config.yaml
n_layer: 9
d_model: 128
n_experts: 64
experts_per_token: 2
d_expert: 64
d_shared_expert: 0
activation: "swiglu"
moe_layers: [0, 1, 2, 3, 4, 5, 6, 7, 8]
router_score: "sigmoid"
normalize_top_k: true
routed_scale: 1.41
balance_loss: 0.000538
balance_bias: true
n_groups: 8
groups_per_token: 2
init_std_router: 0.00833
lr_router: 0.000893
n_head: 2
n_kv_head: 1
head_dim: 64
vocab_size: 2048
norm: "rmsnorm"
norm_place: "pre"
norm_eps: 1e-05
positions: "rope"
rope_base: 10000.0
rope_fraction: 1.0
qk_norm: false
attn_scale: 0.125
tie_embeddings: false
parallel_block: false
init: "uniform"
init_std_qkv: 0.0456
init_std_o: 0.0565
init_std_up: 0.0652
init_std_down: 0.0652
optimizer: "soap_variant"
lr: 0.00729
weight_decay: 0.0
lr_head: 0.0122
grad_clip: 2.0
warmup_steps: 200
schedule: "wsd"
decay_fraction: 1.0
decay_shape: "linear"
final_lr_fraction: 0.1
batch_tokens: 131072
seq_len: 512
doc_mask: true
train_tokens: 716400000
steps: 5466
dataset: "wikipedia_en"
Below are experts of layer 3 (counted from 0) of a mixture-of-experts language model. Rows are named router (the router's row for the expert), gate (a neuron's input weights, with its number), up (a neuron's input weights, with its number), down (a neuron's output weights, with its number) and show model dimensions 0-127. Each number is 500 + 40 x the weight over its row's rms, rounded and kept within 0 to 999. Numbers have three digits each.
Before each expert's rows: a language model's description of what the expert responds to; "comes before" lists some tokens at least twice as common just after its tokens as in all text. This comes from a sample of Wikipedia text that the model never trained on. Tokens count by the router's weight.

# expert 46
What it handles: Table row starts. Pipes that open or separate cells in markdown tables, especially the first pipe after a line break, plus list dashes and asterisks.
comes before: "-", " ", " \"", " 19", " 1", " S"
router:518489544477469475545462516507493415473444521561530432548457512520434514526467455443437478479451499475571463454576542479568484567429545462479495486503484463469468595457441552510512550446469493438490504529480516489507512402401509567459468542499424527485502489535522529539520570505531488434511489513497497449515497532543483593528543506477519551490515459491493480527501489441528564514521
gate0:489456479503469546593427510520467520514512535584509407515443559420540488542457595457444500501530514479528477485532476494536436490469500491481524515469455514487516481545482473448518534513589484446462489504495543435516508551514521499517521492506470522511526529478476520523467543533481560540590380548508490508552514508517544490535500540533492468488439478588545457430543473462478437542425
up0:510487496536519586496422477468528546519486525540448491490443539449528527441503504553475512467481430482480458479518433554510441445476552500472564549501410465448558465584500471501476459501509499411449497464461557473549490547499478477527537492500486518557529498454491520441516542574512565579555461549538485536562451477528497510512499508544461500458494561534557503448460512446451431548491
down0:540541567510554524533523439498502546520542494477556542533460543503554491469498491505534567465521509487526515471504585510510533486435539459455489436512435464479555523479509486538550519567532560483478524541569521511510561526549526506638532507522551526507547541476438428530502543468530449539554508513446524445470468506482466565525524494464453524503452458480482576469529545398479508439525

# expert 57
What it handles: Commas and coordinating and. Commas and the conjunction and, plus or, &, including, joining list items, clauses and paired names, e.g. "Quoy and Gaimard".
comes before: " and", " ", " the", " which", " but", " a"
router:559433509573441531555456495491450433544470538539487475590555514482471453503555460418442485423509486500505442466515566471485477582490512547458532482559501520482522519516438487566463509485493534463455478487494564455479466461512445513421445550493464493423522482488519479551569519495538521460499537492537429515446439544486545520521520539481476481434497494508472505396494475478542513544507
gate0:540455473473447504509513461502566447541537529496566496405596479482503453504506447481461554520484481432458520526501464462544484488451550535499527508526581549495484498535559544421510481520476463506448507434486515512464497477500480506521440403505418457436495494551444544465562477548462521525475465434486445627503437516481502542532506484480471471458490519503438470477501458484477555478464
up0:536577486422482496525449517472465499446499512500538424511479448470516541559508535396527483515488475522478476527545473503448538471534445519514464442541463459497515471516514471489543592500547541534537556482490495491557535465489443519473472566510550467584507523536595455476498516504508461406441460581538459455510547542535569518537489487495526433549448539506546482548487537527502494423526
down0:522581453520427494504461452519544456453484450464432432475492545408516526566441474483541526496513535488562490494560525504539475461468488498442503478528388491540553544480514494441505493488523427530451510516556460484494528559536393539489468501491538473463550457525547452557569479478514509468523439483494443518523534495523493533445522430563459492517543563477497493478511507514471559460559

# expert 25
What it handles: Table and list punctuation. Colons after infobox field names, table pipes, semicolons, bullets and heading equals signs, as in Overall: or Speed:.
comes before: "\n", " ", " 1", " C", " P", " A"
router:618510487616452491570470543515511476538446494519494510480469459458485522537515487466456484483535447487544458455501520498489436578522495486503562532495475531461413498487496515492475517447397526505486475467502544462412515494443471539431447508468516557494549492480482473569484436527558477486512521505486436483451485561493488552458503520464553532410513566491453510481485419434499487512509
gate1:536511461482433527555443520463532486472418515484447529522456493500500505570477541513496576552476451452575552482541437547471460548444585559506488510480528529462463480515534421500462414459504487513517583540524457488476510561495564519480497537506498472468450495520484450490506462515485533503494504494465535495494460514484512424380458470502448534472537489593475514485485442424564509504553
up1:539518552502521590418469606480392475526434519534471446476504480427524520450471480577516515536489447526455540475519492485536515511530417542517495437490535575474468523511471461489462513541454534555494470434533491515463530536547495573510550479450499512554451558518547483575506519537460455479509486522523559557491517494480495446472495512531542448499468462466570486449461505491518549571518
down1:487512476532572499493489444517492486456522530495483548506473525540481494473564452436529538506510447566503567530505482498514509536458481437444560496512590453467524483531513461505548489492591490417538472440541484497559510493487488480502485568553537491516524512571524487470495577400578447518478498502458497415503458526518425507549552535483488530454492502496489490577435515468512568447599

# expert 62
What it handles: Closing brackets and quotes. Closing parentheses, brackets and quotes, especially ending title disambiguators like (pianist), plus list-item ends and commas after names.
comes before: "\n", " |", " (", " and", " is", " –"
router:562458559571447524542525516527529467464467547526548478508487422518499494526477478501405449435495485484510468515495522470515480563494543550458484498589485499490531492530463477545486521450463484471425514471486505447466499396422465487409483506549504544466537477500528497561577492508518561366462454496455450509511466504556554490505512536479453523520550510492447470484491486437506571535498
gate0:521473542507568510534530404520512472485467556489513538549511479509454494507457528575394435466548423499537492578491533464532518541526494531497558473543556441541501524501479501502493552453503573504478518484539486537549493461432508573401487408492495552431534476515497473505450464522494463468457406504519481489549505517507512444531419499448497519548536491446479439474536481479538555494480
up0:567488476532455535475526573441460612490514508552507534470498589455482515495541444557569529494546503573541522432521494503467393511490464518546556513491484562464502471515546436435516512476487536498522536514446566527450519555533513487450456451522504482508514547441460482462632470508517562477523523510506515523444521486464512526496492500516494496447497503535536563519558434532479470462529
down0:530492501432530502532526546528544459508484463418479544530529483467536526524460489473438488491522571559473551535489441453515539454498576479473482517547459478554537469472398516575500543465470517489409475524526470465565455521481493394504548568496527468510425465487456472460471455477496504481448469498487519497523487475445481569473488567500484520459542472466470490522436509507618566525466